Experts of a small language model: a softmax router.
Below are experts of layer 9 (counted from 0) of a mixture-of-experts language model. Rows are named router (the router's row for the expert), gate (a neuron's input weights, with its number), up (a neuron's input weights, with its number), down (a neuron's output weights, with its number) and show model dimensions 64-127. Each number is 128 + 32 x the weight over its row's rms, rounded and kept within 0 to 255.
Before each expert's rows: "comes before" lists some tokens at least twice as common just after its tokens as in all text; "comes after" lists some tokens at least twice as common just before its tokens as in all text. This comes from a sample of Wikipedia text that the model never trained on. Tokens count by the router's weight.

# expert 40
comes before: " |", "N", "W", ".", "E", ":"
comes after: " |", "|", ":", "′", " /", "N"
router [132 145 192 110 152  87 101 178 115 112 136 183 126 120  79 159  54 102 149 168  94 100 130 122 105 106 153 172  84  92 183 137 126 165  95 167 183 141 124 154 168  95 120 100 167 188 172 134  96 115 114 118 170 141 107 212 132 129  89  76 108 157  76 137]
gate0 [166 123 122 166 103 133 140 136 142 148 133 136 121 143 152 140 125 150 184 110 118 131 116 130 133 141 112 185 123 119  81 114 110 130  91  93 165  98 136 151 104 108  93 119 136  70 138  90 101 107 109 133  96 143 163 107 168 134  76  88 112 160  82 109]
up0 [130 138 175 104 114 171 124 136  73 135 102 138  89  98 124  83 138  99 159 133 164 125 156  96 126 171 127 131 149 158 130 155 111  97 105 121 121 168 116 108 120 139 114 121 142 179 105 145 160 172 132 108 151 122 107 171  68  97 163 147 105 129 164 120]
down0 [ 81 222 134 113  85 156 124 150 142 142 163 126 164 131 163 147 107 161 120 151 168 129 112 131 126 123 111 120 137 125 105 134 155 131 111 109  95 106  87 120 106 133 134 148 152 138 117 122  87 147 172  80 129 255 128  82 126 145 158  99  74 128 131 142]
gate1 [116  73 138 188 142 211 136 149 129 117 115 140  59  48 113  89 148 106 106 101 103  76 122  81 130 134  98  85 138 138 158 164 142 165 102 131 149 179  90 160  75 168 112  90 118  93 174 150 165  99 110  86 214 152 123 140 158 170 146 123 139 128 157 172]
up1 [101 110 176 175 113 151 158 155 139  68  62 188  91  87 125 187  31 109 192 104 124 155 122 171 150 192  91 153 107 140 137 186 121 120  96  93 159  81 127 182 114 171  61  51 115 114 175 169 163 148 102 136 129 118 130 139 126 153 132 124 110 119 129 180]
down1 [144 130 108 100  94 146 102  88 138 134 145 134 114 168 149 170 114 133  45  88 131 166 154  67 106 142 105 111  91 114 124 116 128  98 143 132 120 126  91 111  79 145 170  99 195  83 101 101 111 141 111 157 134 161  95 134  78 127 129 114  99 140 132 129]
gate2 [ 95  72 162 170 134 114 147 100 135 158 126 118 156  88 132  70 165  99 140 118 114 159  82 150 152 134 154 105  98 145 128 141 144 104  76  85 163 124 146 121 136  99 127 162 179 121 182 106 152 123 108 150 134 169 129 195 102 127 162 123 110 123  71  83]
up2 [162 146 166 145 128 113 124 122 109  67 118 124 102  89 108 117 145 107 129 101 101 139  86 125 143 169 124  72  74 171  91 146 131 130 140  78 183 145 123  93 109  78 111 103 159 173 156 149 119 136 161 111 112 211  56 144 116 123 131 154 135  92  89  88]
down2 [ 96  72 120 124 138 107 142 119 130 107  84 126  95 116 185 161 151 182 127 161 157 165 150 119 161 121  97 116 129 138  78 179 135 147 162 145 160  60 126 133 166 124 112 126 133 129 143 165 102  98 151 174 143 102 128  84 129 160 144 126 145 151 102 141]
gate3 [ 89 160 107 136  64  89 196 140  85 120  76 190  77 142 101 122 133 127 164 153 138 149 116 116 142 150 102  74  69 115 155 116 158 131  95 200 101 141 139 132 130 136  80 140  94  67 165 180 109 164 101 165  82  55 114  36 150  94 134 143 165 137 140 112]
up3 [138  87 151 108 156 197  67 148 168 157 137 102 210 105 193 129 102 151 117 138 106 132 148 134 103 111 148 142 172 131 154 136 101 151 161  96 194 107 115  82  80 122 151 144 163 123 136  79 142 155 199 115 165 186 141 180 120 206  81 143 132 123 120 144]
down3 [ 98 180 116  63 134 110  74 108 178 138 108 136  91  98 117 148  85 152 166 138 166 149 156 145 127 129 150 179 126  43 104 129 159 122 111  77  99  95 168  62 109 104 102 149 102 142 114 150 157 121 119 157 132 145 115 180 136 139 110 119 134 176 142 127]
gate4 [154 190  53 171 105 121 135 129  87 127  79  94  87 121  81 101 171 127 148  90  89 194  77 134 177  98 107 153 102 106 153 122 122 133 107  89 175  87  90 107 101 126 116 114 168 174 133 128 115 116 141 129  89  93  79 104  85 172 102 172  97 143 129 107]
up4 [125 185 168 125 212  97 143 140 157 127 100 118 104 128 101  49 139 178 117 146 133 107  65 128 186 148  99  65 170 134 182 132 121 138  83 135 129 108 162  65 165 151 138 139 154 186 143 103 187  92 116 144  97 124  75  73 134 124 135  57 144 116  79 131]
down4 [142 118 133 102 185 127  92 130 197 147 110 141 153 124 200 142  96 148 154  35 160  97 125  90 115 192 100 119 144 133 142 134 134 141  74 170 132 168 135 139 159  99 119 201 159  92 152 164 116 152  74  80 135  91 151 139 128 152 157  94  50 165 166 139]
gate5 [174 136  97 179 168 108 183 125 115 141 123 100 100 176 120 117 127 149 155 153 155  94 126 137 104 125 208 117 136 179 127 141 112 180 142 135 174 137 137 139 103 126 179 104 171 149 165 128 138  55 139 161 139 109  99 191 140 117 124 129 114 150 142 167]
up5 [136 106 109 147 161  91 170 124 125 115 116  90 140 165 130  90  79 118 130 101 134  90  84 170 115 114 172 147 137 155 117 142  74 128 129 113 180 170 130 118 159 169 197 114 134 155 139 137  64  37  88 126 170  96 122 197 151 144  60 144 103 125 114 203]
down5 [128 146 138 103 141 129 119 105  86 152 162 126  98 179 107 127 192 192 149  84 124 128 147 152 176 115 122 123 104  56 105 133  72 125 107  50 144 185  78 109 140 148 129 163 122 110 105 145 166 175 145 146  88 129 150  91 134 210 145 150 123 116  86 126]
gate6 [ 82 189 176 125 178 139 112 125 182 130 169 137 153 125 151 128 104 201 108 165 148 114 128 127 155 156 124  55  71  65 148  82 113 160 187 129 205 166 148 107 170  98 119 129 128 157  96 141 135  94 128 141 108  87 121  94 136 141 148 121 131 153  89 167]
up6 [124 124  73 133 123 132 116 166  92 171  97 126 180 172 153 131  61  86 139  90 113 173 136 162 120  85 143 186 187 163  74 115 121  95 114 114 125 108 113 126 136 146 100 151  71 127 189 154 122 133 128 137 125 146 109 188 110 163  72 119 140 129 165 145]
down6 [132  99 119 122 126 155 151 116  87 124 126 139 127  98  96 156 127 148 240 109 111  57  90  94 180 114 100  93  93 137 131  90 121 142 149 112 177 120 103 175 105 149 156 135 161 191  82 143  93 131  80  69 140 109  70 135 102 126 128 109  42 151 124 163]
gate7 [171 121 127 144  76 120  84 162 114 131 155  89 144  96  93 142 115  56 102  83 110 214  75 173 113 168 124 208 113 147 110 120 131 153 118 153 141  94 126  86 115 118 114  97 110 117 132 129 154 188 119 142 165  89 162 138 129 127 124 135  98 126  91 109]
up7 [151 134  98 157  98 117 108 115 173 162 167 103 120  88  58 133 138 107 154 106 136 141  78 129  93 121 117 162 160 153  78 124 125 112 121 150 183 153 110  86 111 103  90 138 143 131 114 134 136 212  94 183 120 112 213 156 114 101 117 152 110 125  80 131]
down7 [209 160 105 132  98 167 140 129 104 148  91 109 111 112 150  59 111  54  74 143  67  76 136 160 190 169 111 120 152 150  93 126 180 140 125 151 142  92 148  94  94 143 121 139 164  90 135  98 113 128 171 134  80 125 101 131 149  84 143 114 170  93 115 178]
gate8 [130 107 198 115  72 155  30 103  75 180  80  85  95  99 191  85 122 163 148  91  93 105 145 156 143  90 167 119 171 111  82 135  79 137 147 149 161 139  82 106 137 142 129 116  96 206 132 101 166 102 124 148 128  88 215 129  99 167 122 105 197 119 137 117]
up8 [136 116 187 153  88 145  21 136  87 139 101 132 114  44 174  85 154 113 128 119 119  77 136 148 136 126 188 157  95  86 113 133  93 117 125 183 105 152 119 107 169 119 119 157 161 114 114  91 187 108  78 151 128 117 151 130  59 125 109 144 138 148 126 109]
down8 [148 125  81 168  76 133 187 174  67 207 145 116 134 145 133 105 122  76  74 159 189 144 167  91 135 136 177  96 147 146 151  93  96 121 112 118 139 151  98 108 115 128 114 126 120 129 121 118 134 107 118 143 157 176  94  69  91 114 132 143 131 235 125 123]
gate9 [113 125 116 150 136 123 141 160 142 119  78 133 158 114 116 183 163 122 115 142 142  92 105 188 118 187 153 102  55 120 123 105 116 124 201 130 167 123 135 182 120 103 125  85  68 145 149 109  71 136 114 132 149 158  55 199 179 105 157 132 156 115 143 146]
up9 [156 126 166 117 133 132 151  94  92 142 166 164 102 143 182 104 108 157 162 144 134 106 125  51 115 111 118 105 198 131 133 116 121  70  58 161 108 160 126  60 147 177 116 119 150 110  88 160 188 100 122  75 146 129 192  77 106 156  91 162 135 135 124 138]
down9 [119 170 145 134 133 199 138 167 157 105 153 162 113  80 133 136  80 160 133 128  54  74 107  91 156 161 130 166 153 158 164 166 105  61  94 117  96  76 143  98 133 131 166  82  97 199 112 151  60  86 118 209 184 131 105 141 163 141 139 105 133 181 158 154]
gate10 [134 173 174 165 128 130 110 152  59 122 129 136 118  95  85 114 129 132 149 136 128 137 159 119 147 105  96 122 117 176 140 105 115 144 197 152 128 121  98  79 124 152 114 104 114  80 109  97 103 134 140 115 107 122 160  76 130 165 165 120 135 152 125 143]
up10 [ 95  69  98 131  98 114  99 135 155  93 110  99 128 146 168 127 180 148 105 103 127 146 144 143 158 126 110 120 169 100 120  66 102 148 113 116 122 117 147 157 179  55 166 144  96 221 144 151 175 145 124 105 147  68  91 193 144  86  68 126 135 135 107 107]
down10 [115  91 186 104 117 157 147  40 151 109 153 143  96 158 129 107 165 112 121 156  71 115 165 133 137  85 123 156 175 144 111  89 123 153 113 129 130 128 125 116 102 180 115 126  99  66 182 132  93 131 137 149 119 175 122  87 135 123 205  91 134  81 134 171]
gate11 [104  60  84 129 136  89 151  72 164  70 186  76 153 138 115 113  66 134 136 152  73 137 129 129  51 105 124 171  93 101 181 173 153 185 122 128 178 155 161 157 162  68 105 159  76 120 174 107 127 169 106 114 170  79  96 154 166 143 108 142 128  79 108 150]
up11 [112  93 109 140 128 120 171 108  87  99 166 105 141 105 158 126 117 126 125 144  96 135 150 126  95  85 145 181 113 117 167 117 184 178  91 141 163 152 147 116 165 114 120 151 109 117 143 130 108 183  84 116 205 103 127 192 184 132  80 124 150  69 130 168]
down11 [121 145 113 126 131 144 123  89 162 116 136 182 152 137 162 132  75 119 169 170 109 115  82  26 116 171  74 115 119 102 165 124  84  80  89 167 106 150  79 143 104 174 131 123  72 160 111 161 116  95 146  78 174  97 159 125 122  89 136 178 131 130  85  97]
gate12 [ 96  92 109 113 155  81 166  55 140  86 116 162 163 130 180 114 159 121 125 165 206 107 127  91 131 153 143 136 141 147 121 119 130 126  79 108 143  90 154 132 115 103 150 164 122 145 147 152 140 102  98 145 130  94 156 184 131 141  28 114 110 106  97 132]
up12 [124  80 112  90 143 145 144  85 109  58  65 139 165 119 186 126 161 122  98 156 110 176  78 110 150 137 129 167 116 133 102 124 196 144 122 125 106 123 116  48  41 144 143  87 123 127 147 171 125 103 105 172 144 129 146 161 130 133  78 198 146 153 140 113]
down12 [103 116 140 199 138 175 143 145 149 148 138  94 129 143 172 155 154 167  95 151 123  84  95  82 139 144 151 157 118  85 152  82  70  96 140 136 154 201 140 108 135 160 123  89 130 136 140 103 112 131 228 128 142 141 132 136 110 130 118  85 105 123 141 148]
gate13 [106 129  84 187 160 132 116 185  78 159 153 129  78 102  80 131 103 135 120 129 165 174  81  77  91 144 179 142 114 118  95 136 114  94 112 146  89 117  74  96 100 130 128  86 145 183 158 117 160 174  63  80 125 162  65 142 127 180  78  80 137 186 175 153]
up13 [128 116  99  50  99  78 156 170 118 164 141 154 130 100 187 109 129 110 132 178 107 158 129 138 112 141 103 127  75 162  76  88  86 137 178 125 171 123  80 151 118  87  87 210 118  95 177 133 116  96  78 104 150 143 145 109 123 208 160 120 181 150 147  97]
down13 [129 159 154 128  76  78 199 112 163 129 131 180 142 128  73 163 109  88 112 109 183 153 138 158 108  90 105  83 104 112 112 123 101 120 121 160 102 128 130 172 123 130 184 156 163 106 132 142 122 188 100 176 172  99 167 145 138  59 157 123 117 131  78  93]
gate14 [165 104 148 175  93  79  33 163 115 148  62 147 162 148 125 138 154 152 140 118 105  87 135 161 149 123 136 132  27 116 114 122 153 119 124 207 119  65 141 164 109 173 188 128 164 140 122 145 103 128  92 141 122 133 192 185 165  52 103 118 130  98 111 170]
up14 [ 94 121  91  84 131 163 219 101 102 106 175 140 126  79 130 100 101  95 126 136 193 125 131  95  83 115  65 131 183  82  99  92 108 174  82  86 140 184  94 102 110  57  66 173 118 123 131  87  91 157 133 124 124 150  94 111  97 155 156 141 137 112 140  83]
down14 [159 149 111 164 169 147 184 118  83  98 184 108 176 104 130 128 133  63 158 165 104  48 140 136 146  93 196 109 146 128 110 128 117  98 114 129 120 164 106 181 155 131 141 167 122 116 147 127 167  94  71 140  98 161 130 124 107 134 144 130 143 115 134 132]
gate15 [161 122 101 125 118 155 130  58 131 178  97 112 164 148 153 123 152  58  93 127 117 139 128 146 151 115 147 142 193 163 146 156 136  86 145 111 114 215 122 102 153 150 181 142 105 134  94 120 130  93 182 156 150 139 116 160 126  65 157 182 146 114 141 171]
up15 [163  64 126 123 117  71 132 153 118  98 119 113 106  62 116 106 118 106 174  84 112 140  56 142 135 100  73 148 143 154 156 152 175 149 100  98 164 145 123 136  89 117 139 110 212  74 149 109 139 168 175 147 137 200 121 119 123 137 168 171 135 175 171 118]
down15 [ 80 153 159 131 159 131 131 167 166 119 161  63 106 118 100  72 145  99  99 141 109 126 110 190 118 176 131 128 192  74 122 129 130  94 120 143 181 118  97 175 144 116 134 136 195 163  82 176 130  88 108 134 154  83 123 145  74 111 134 139 135 125 125 110]
gate16 [ 87 183 128 117 112 153 149 118 126 105 204 162 102 116 183 135  72 137 153 140 133 118 176  95 129 109 161  65 107 123 165 126 150  72 155  74  99  73 151 117 184 197 108 116  93 126 158 167 132 155 141 210 148  94 125 135 101 105 122 102 142 143 170 124]
up16 [127 150 140 131 130  80 122 140 111 138  85 151 161 130 132 187 186 154 133 164 102  70 106 153 150 136 102 141 133 105 103 101 174 123  99 189 107 160 122 179  99 119 158 180 214 176 123 166 154 140  93 104 188 146 109 160 164 105  58 139  80 100  98 114]
down16 [153  99 114 130  71  95 111 153 142  97 102  98 176 114 119  86  82  89 120 156 123 108 103 112  99 145  92 130 127 135 148 132 129 164 119 112 104 116  63 101  78 118 141 135 110 115 144 134 105 132 169 103 162 142 120 131 127 115 253 120 160  71 144 130]
gate17 [141 134  53 111 161 133 111 106 100 127 123 156  92 165  82  84 129 117 157 170  70 166 122  99  73  95 230  91 186 108 111  98 145 107  90 145 133 201 109 134  63 122 173 139  82 106 150 103 102 100 127 156 146 149 211 211 162 128 195 104 115 131 159 126]
up17 [158  83 185  93  91 113 127  79 190  90 131 100 134  69 163 185 167  97 109 111 154  56 161 159 191 172  71  91 112 140  98 115  71 133 172 107 145  91 141 112 156 118 142 128 148 146 151 127  98 117 133 122 116  87 108  71 130 153 103 122 159 107 112 155]
down17 [142 167 116 154 146 200 112 116 109 127  77 142 127 154 122  87 146 113 150 149 177  95 166 116 129 102  89 108 128 109 119 148 109  80  96 135 132  94 184 110  62  91 123  87  65 157 156 145 138  98  84 133 125 171 111 179 123 155 144  85 114  49 129  60]
gate18 [112 112 141 135 126  49 180 135 108 160 136 162 134 114 118 130 115 128 121 121 105  84 106 153 119  99 194 129  90  89 148 110 181  55 100 127 156 107 152 142 148 117  89  83 121 124 165 136 100 139 105 101 142 153 148 120 182 137 119  46 110 150 104 114]
up18 [149 103 188 111 136  90  96 101 155 123 155 154 108  70  99 122 107  86 151 110 129 113  76  86  87 105  95  79 170  74 112 144 175 107  97 195 170 140 118 183  97  96 137 105  36 202 157 119 134 116 131 116 146 160 107 126 178  91  64 181  70 129 166  95]
down18 [154 166  78 157 117  68 100 112 115 145 126 157  80 168 202 114 141 115 158 150 125 139 110 104 187 111 146 119  85 141 144  89  87 109  62 139 158 129 142 140  90 159 136 120  95 122 134  97  88  95 107 143 142 116 147  99  94  76 115 129  98 153  79  74]
gate19 [199 133 153 163 133 183 155 130 138 113 138  88 164  88 169  88 120 121  78  65 100 147 119 122 167 103 128 182 152 171 187 129 123  67 143 192 141  89 131  62 148 190 149  72  81 190 137 162 177 160 107 136 127 139  95 128 190 130  99 112 142  98 152 115]
up19 [181 138 152 168 141 174 165 148 142 155 125  80 153 112 173 109 110 106  59  49 116 161 103 122 128 150 104 172 139 173 187 134  67  74 100 189 134 104  99  40 169 201 122  54 129 183 120 168 176 148 110 122 154 128  95 140 166 116  99 147 135 132 122 100]
down19 [140 165 101 119 136 120 100 112 133 131 150 122  78 114 134 107 180  93  85  76 114 141 104  97 111 117  92 140 118 142 139 133  86 141 109 105  94  96  87  83 126 125  83 150 122 147 171 188 150 151 138 127 101 130 108 120 162 100 124 100 169 117 123 151]
gate20 [161 114 179 133 131 173 236 108 113 125 121 120 153 161 116 156 130  94 162  96 136 111  87  95 117 138 182  95 176 161 118 110 116 129 118 104 164 124 128  75 101  91 133  61 176 136 186  96  89 121 125 122 139 116 146 193  99 122 148 176 155 187 136 169]
up20 [123 157  68 113 160 123 106 149 150 122 170 140 134 112 116 128 134 187  74 152 157 124 165 177 156 141  77 153  86 119 115 154 106 140 155 156 115 107 146 190 134 130 141 186 118 121  80 119 188 135  89 153 110 121  85  57 163 148 100  46 100  86  99 132]
down20 [136 158 167 131 152 158 163 135 138 108 143 209  82 120  71 161 121 129 157  98 120 108 119 197 100 124 109 160 131  60  96 123 160 168  94 146 120 134 117 150  75 137 168 117 145 171 108  73 100 127 130 114 139  94  84 156  81 203 146 131  95  81 145 113]
gate21 [107  70 101  71  96 153 147 122 149 153 180 178 128  75 103 110  97 125 137 162 175 109 171 136  88 134  93 167 145 117 130 130 105 101 104 147 146 106 190  98 128 105 169 135 107 149 112 142 132 171  92 135 163 160  75 176 127 137 108 101 106  79 125 102]
up21 [102 119 128 133 131 101  83 106 168  94 147 142 151 107 152 117 149 196 116 153 173  81 152 102 127 190 145  78 102 136 156  74 200 181 124 137 170 118  88 218 127 112 140 163 115 113 151 164 162 134 151 108  95 136 117 121 154  94 146 146 160  77 145 115]
down21 [ 94 131 122  97 138 127  91 151 138 102 155 118 149 145 137 198 116 124 174 138 188 134  61  93 107 157 150  74  82 153 134 114  98 109  88 125  88  87 120 145 124 123 135 139 136  96 127 185 170 124 127 148 161 104 114 102 139 142 116 181 189 160  96 158]
gate22 [161  95 184  77 141 110 142  84 190  63 138 145 185 118 113 200 119 139 146 124 108 144 164 173 159 143 116 135 168 154  68  99 131 134 102 149 153 148 118 150 137 104  91 163 112 130 116 117  80 165 114 104 135  96 124 141  87  75 140 181 120 133  55 150]
up22 [127 168  11 179  87 145 124 152  89 199 110 107 139 122  73  72 169 151 121 157 141 111 123 115 122 123 133  97  93 104 165 143 109  98 135 105  83 141 153 101 132 167 125 154 118 119 141 142 151 131 167 102 124 164 142 107 149 145 179  83 150 146 197 134]
down22 [111 116 172 142 116 175  85  86 134 141 124 118 154 170 123 178 150 132 139  97 145 109  66 132 105 139 132  74  99  87  83 138  39  59 164  69 175 134  76 162 161 128 149 142 107 111 163 172 116  96  54 165 113  92 119 164 137 144 110 178 190 102 118 166]
gate23 [123 130 118 110 146 114 161 139 104 154 113 124 169 216 116 123  72 108 112  97 151  78 159 119 111 130  95 126 122 163 140  79 128 161 175  94 121 106  98 160 105  63 169  97 154 120 126 109 161  99 106 135 136 122 165 147 156 152 130 126 180  74 121 117]
up23 [151 142 197 159 152 166 168 162 194 178 139 133 136  80 156 175 176 156 126  93 162 145 114 103 144  95 147 124 145 155 127 145  76 112 108 125 124 115 117  66 166 169 109 174 154 125 138 167 138 129 163 127 124 122 118 111 144  95 145  95 147 163 144 130]
down23 [104 127 115 128 106 154 152 136 105 121 141 145 115 119 126 125 141 136 143 115 133  64 139 103 141 109 114  91  99 139 165  80 132  98 117 107 148 172  82 161 157 123 140 159 108 112 118 159 155  84 143 131 139 109 132 113 134 193 148 123 132 108 158  98]
gate24 [ 93 163 122 147 111  82 144 168 136 126  81 138 107 106  32 110 128 106 113 109 130 181 132 128 112 121 158 144 112  77  35  91 121 147 151 100 141 161  91 155 127  87  91 120 100 132 141 143 170 168  76  77 128 147 136  95 111 180 129 152  83 174 136  99]
up24 [153 152 130 119  94 178 120  86 158 127 134  53 135 151 154 161  98 176  91 137 103 103 137 180 155 125 113 115 162 152 202 135  68 127 145 106 130 104 185 126 132 158 201 133 154 133 134 125 103 135 133 164  87 105 139 127 132  91 128 126 109 149 120 147]
down24 [217 139 125 162 130  99 155 138 143 162 123 125 130 116 129 129 194 125  98  97  93 131  90 122  86  71 155 133 123 111 100 110 150  85 113 130 140 126 112 135 128 119 112 115 142 138 136 122 109 145 139 106 132 122 137 126 111 130 123 165 112 140 144 113]
gate25 [124 200 121 151 100 110 159  86 125 130 130 152  89 189 165 150 153  89  96 113 134  50 102 147 156 124 122 107  69  99 165 154 118 124 165 121 159 183 132 176 114  82 100 104 178 178  71 161 156 137 121  89 120 157 169 123 119 120 109 151 106  86 112 152]
up25 [127  48 105  97 114 129  83 144 149 122 132 133 138 111 130 152  97 128 136 138 141 169 130  89 121 119 103  82 186 155 128 125  83 142 117 135  85 109 129 106 100 153 150 178 106  88 126  74 111 136  91 179 162 140  78 180  83  76 169 162 135 160 161  83]
down25 [100  91 152 137 163 160 124  97 138 144  79 157  79 168 148 158 125 107 120  93  84 107 152 174  96 146  81 164 106 148 114  75 166 134 104 142 172  93 128 183 126 152 103  67 123 173 130 108 105 136 180 128 162 108 148 146 149 208  98  66 126 113 164  99]
gate26 [107 125 107 122 119 107 110 151 141  54 110 100 143 191 155 131 125 153 155 165 129 124 190 110  97 120 103 152 152 100 122  94 155 137 134 122 135 109  74 125 135 162  48 139  97 175 186 148 115 160  99 182 123 116  39 175  78 154 173 136 177 132  89 100]
up26 [101 180 101 119 178 130 139 192  92  99 131  87 146 162 121 123 113 163 145 128 129 159 118 127 117 136 154 133 131  88 160 120 155 188 115 108 119 149 145 135 125 166 125 133  93 144 168 181 119 211  50 114 186 140  49 161 128 105 109  36 161 153  94 128]
down26 [ 67 157 102 187 141 155 116  84 125 159  91 100 109 102  62 110  93 154 167 131 121 115  95 108 154 104 159  95  94 100  97 132 106 141  70  88 191 116  92  80 152 101 131 124 149  73 152  98 142  79 176 114 109 123 135 129 122 164  88 129 180 113 126 105]
gate27 [150 147 146  97 121 144 102 102 157  97 132 125 114 138 132 143 172 213 126 189 178 112 161  39  55  72  98 156 147 150 151  98 152  87  85  83 138 121 135 144 169 135 176 112  68 132 163 114 142 119 135 150 136 141 114 130 131 126 161 133 148 126 161 175]
up27 [168 172 123 111 122 110 138 167 109 133 164 157 119 141 129 135 224 185  56 173 179  86 159  64 104 123  96 146 143 108 182  88 139  87  93 100 144 100 147 132 193 157 174 134  63 151 142 115 163  97 140 140 169 178  62  74 140 127 171  98 178 173 131 206]
down27 [130 140 157 126 137  68 103 156 125 130 138 137 164 125 127 164 134 120  85 123 121 141 149 170 126 155 156 143 130 124 113 144 161 130 165 142 113 235 125 141 134 137 116  66 141 180  94 154 160 106 129 125 107 140 107  57  98 115 150 118 166 187 100 146]
gate28 [142  90 126 126  75 133 126  78 131 110 147 157 117  97  90  97 118 140  92 181 123 160 120  34  95  83 116 165 131 160 106 135 144  85  76 157 143 124 139 139 149 152  86 148 143 115 136 126 106 122 185  93  87 130 105 182 168  70 119 185 163 136  96 133]
up28 [145  67 127  95 107 191 142 112  95 122 177 124 108 161  72 113 112 147 119 190 144 168 141  55 100  92  90 166 138 187 138 145 150 107 118 143 125 110 134 125 152 119 121 136 130 100 122 104 177 130 158 143  78 134  52 197 126  72 147 150 155 123 127 136]
down28 [159 170 162 111 118 114 154 185 117 136 157  54 178 121 159 128  64 197  95 119  69 139 104 141 123 149 141 154 110 151  78 107 107 171  99 116 161 117 147 153 198 147  71 103 160 126 143  97 137 125 110 128 119 129 157  76 123 113 155 106  85  97 107 134]
gate29 [122 170 115 124  95 142 113  90 116  88 146 124 125 114 110 150 128 123  66 166 180 113 182 162  76 155 124 133 184 129 151 109 153 122 128  86 152 138 110 173 139  57  96 157 143 124 108 150  92 162 149 120 124 191 134  94  91 125 181 142 162  97 136  91]
up29 [137  61 149  99 119 123 164 127 165 103 121  64 172 174 150 127 126 142 140 147  60 107  79  99 146  98 168  88 141 118 108 175 172 118 152 108 165 141 172  81 130 160 132 124 156 143 107 111 139 133  82 140 190  95 150 138 133 127  86 117 144 119 149 179]
down29 [162 186 100 117 121 109  95  91  80 160 151 118 103 129 172  83  71 100 129  75 120 175 100  73 167 163 143 105 104 117 142 184 131 119 143 107 102 134 102 172  81 113 121 188 127 158 134 156  55 191  95 123 172 123 157 142 131 127 145 122 128 137  67 105]
gate30 [144  86 140  82 131  97 145  66 124  95 194 107  94 138 113 181  90  66 181 124 169 142 120 151 119 182 136 121  97 154 134 149 127  71 203 164  43 145 162  88 135 175 129 185 164 100 215 142 149 134 126 125 128 125 118 143 123 150 155  83  96 102  97 180]
up30 [122  96 126  87 147  92 170 125 113  74 154 193 158 116  77 147 106  71 118 131 160 136 120 139 151 137  82 126 100 140 116 131 208 149 150 115  86 144 131  81  62 107 136 123 166 133 126 146 163 149 110 134  95  98 159 186 233 100  86 142 112 128 107 102]
down30 [156 116  96 138 151 145  73 136 107 126  98 154 161 150  66 174 175 137  80 111 121 117  51 136 104 137 158  69 100 112 145  51 109 151 192 151 144 190 128 121  59 102 140 143 112 112 168 160  91 170 117 100 157 167 122 103 110 126 178 190 116 132 170 120]
gate31 [149 150  78 101  70 130 177 105 104 180  70 111  47 116 175  96  97 117  62 151 115 139  84 101 141 127 145  86 214 149 140 125  75  93 132 106 171 164 101 147  70 136 171 126 150  96 112  96 127 152 133  98 106 129  79  97 129 128 105 184  92 133 123 125]
up31 [ 75 171 140 110  81 124 120 140  98 156 116 155  86 118 129  74 112 160 120 172 139 116  81 131 171 101  93 130 153 170 136 116 101 122 103 119 134 162  85 136 161 128 173 169 178 156 143 111  89 170  78 107 131  51  73 138 117 122 147 151  95 151 147  92]
down31 [159 142 147 184  92  70 127 126 166 135 123 113 181 114 118 181 165 147 182 115 112 132 169 141 127 119 116 125  97  95 149 136 104 131  98 142  97 145 119 123 163 153 122 155 125 102 198  59 175 137 125  78 137 142 121 145 131 171 127  86 162 143  86 149]
gate32 [102 109 112 121 179  91  97 156 147 199 113 165  98  61  65 101  79 110  74 129 125 193 100  90 146 137 102 134 108 111  82 155  87 112 145 110 211 109  80 152 137 161  66 150 129  93 159 146  96 160 121 122 127 107 133 119 152 137 141 118  87 104 112 101]
up32 [134 166 151 169  60  84 194  92 129  74 111  88 125 140 238 164 153 139 122 168 167 123 114 107 132 123 170 124 102  92 150  80 114  76  78 125  70 124 166 155 109  92 101 136 123 109 154 113 128 143 120 140 137 104 147  73 112 103 122 150 142 132 138  94]
down32 [157 135  90 155 114 140 179 168 129 138 117 144 152 131 120 122  92 121 117  91 142 107  81 171 120 121 155 149  59 148 114 116 132 176 156 145 175 149 179 119   0 156 129 130 141 160 142  84 160 117 124  98  67  89 111 117 205 154 126 174  99 135 133 151]
gate33 [121 202 112 149 113 151 130 111 133 202 127 159 115 152 158 104 142 119 132  87 176 167 117 122 123 156 161 140  84 152  80  97  93 126 149 149 128  66  85  93 107 112 138 179 120 141 130 130 101 119 156 150 159  44 166  91 138  60 103 119 115 147 111  86]
up33 [176  90 123  87 122 126 103 134 152 131 134 149 171  44 141 156 153  57 143  67  99 157  88 148  96 109  89 129 208 137 133 128  82 121 159 132 169 144 128 150 131 122 153 108 137 144 114 128 136 127 120 150  92 148  87 110 117  82  77 137 138 138  63 121]
down33 [135  67 113 122 139  55  99 139 109 101 160 143 164 110 129 130 112 132  98 113 121  79 157 114 131 132 101 141 104 133 153 149 124  86 101 122 196 101 122 138 126 152  91 122 108 133  92 115  56 122 118 150 106 110 163 161 182 128  86 128 204 152 135  79]
gate34 [133 112 131 103 194 101 123 137 123 171 120 101  99  68  53 124 184 168 134 124  53 136  48 103 145 148 173 125 103 119 142 170  82  67 157 179 111 175 114  58 112 114 134 128 166  88 135 161 118 125 133  93  96 133 105  63 121  78 143 116  53 162  74 181]
up34 [120 111  81 131  85 151 106 106 166 111 119 135 152 144 179 158 148  76 132 169 165 116 144 184 118 139 123 140 171  88 136  75 216 173 113 122 100  73 133 175 132 127 105 181 101 142 124  96 128 124 102 157 179 173 141 158 156 185 150 128 179  99 181  90]
down34 [ 90  92  93 108 114 164 101  62 137 117 145 167 187  64 107 111 116 113 106 132 108 107 126 113 176 193 134  86 142  82  97 174 162 135 100 114 128 127 112 104 132 126 126 126 190 149 150 174 127 149 105 119 106 128 121 100  63 155 133 101 140 134 137 178]
gate35 [129  88 115  83 133 107 131 200 100 102 155  74 114 146  58 164 135 150 109 102 120 127 153 128 121 129 131 123 158  79 104 120 187 128 118 131 156 115 118  98  92 115  70 126 155 150 107 145 139 145 120 140 123 149 140 150 174  98  94 136  83 169  59 119]
up35 [128 188 122 121 129 127 140  86 196  88 112 213 156 172 130 130  98  98 111 137 155 146  85 129 136 145 128 104 102 165 138 156  77 154 161 148 202 139 144 150 173 117 157 160  85 114 155 113 123  95 159 108 147 157 147  81 114 191 128 163 191 115 163 127]
down35 [152 134 101  72 130 181 126 181 150 158 143 113  99 137 126 127 176 125 110 109 167 111 218 175 117 214 153  53 116 110 179 105  89 118 130 165 116 134 179  96 147 134  96 164 123 163 164 168 135 161 113 126 128 124 144 108  95 142 105  98 144 117  89 181]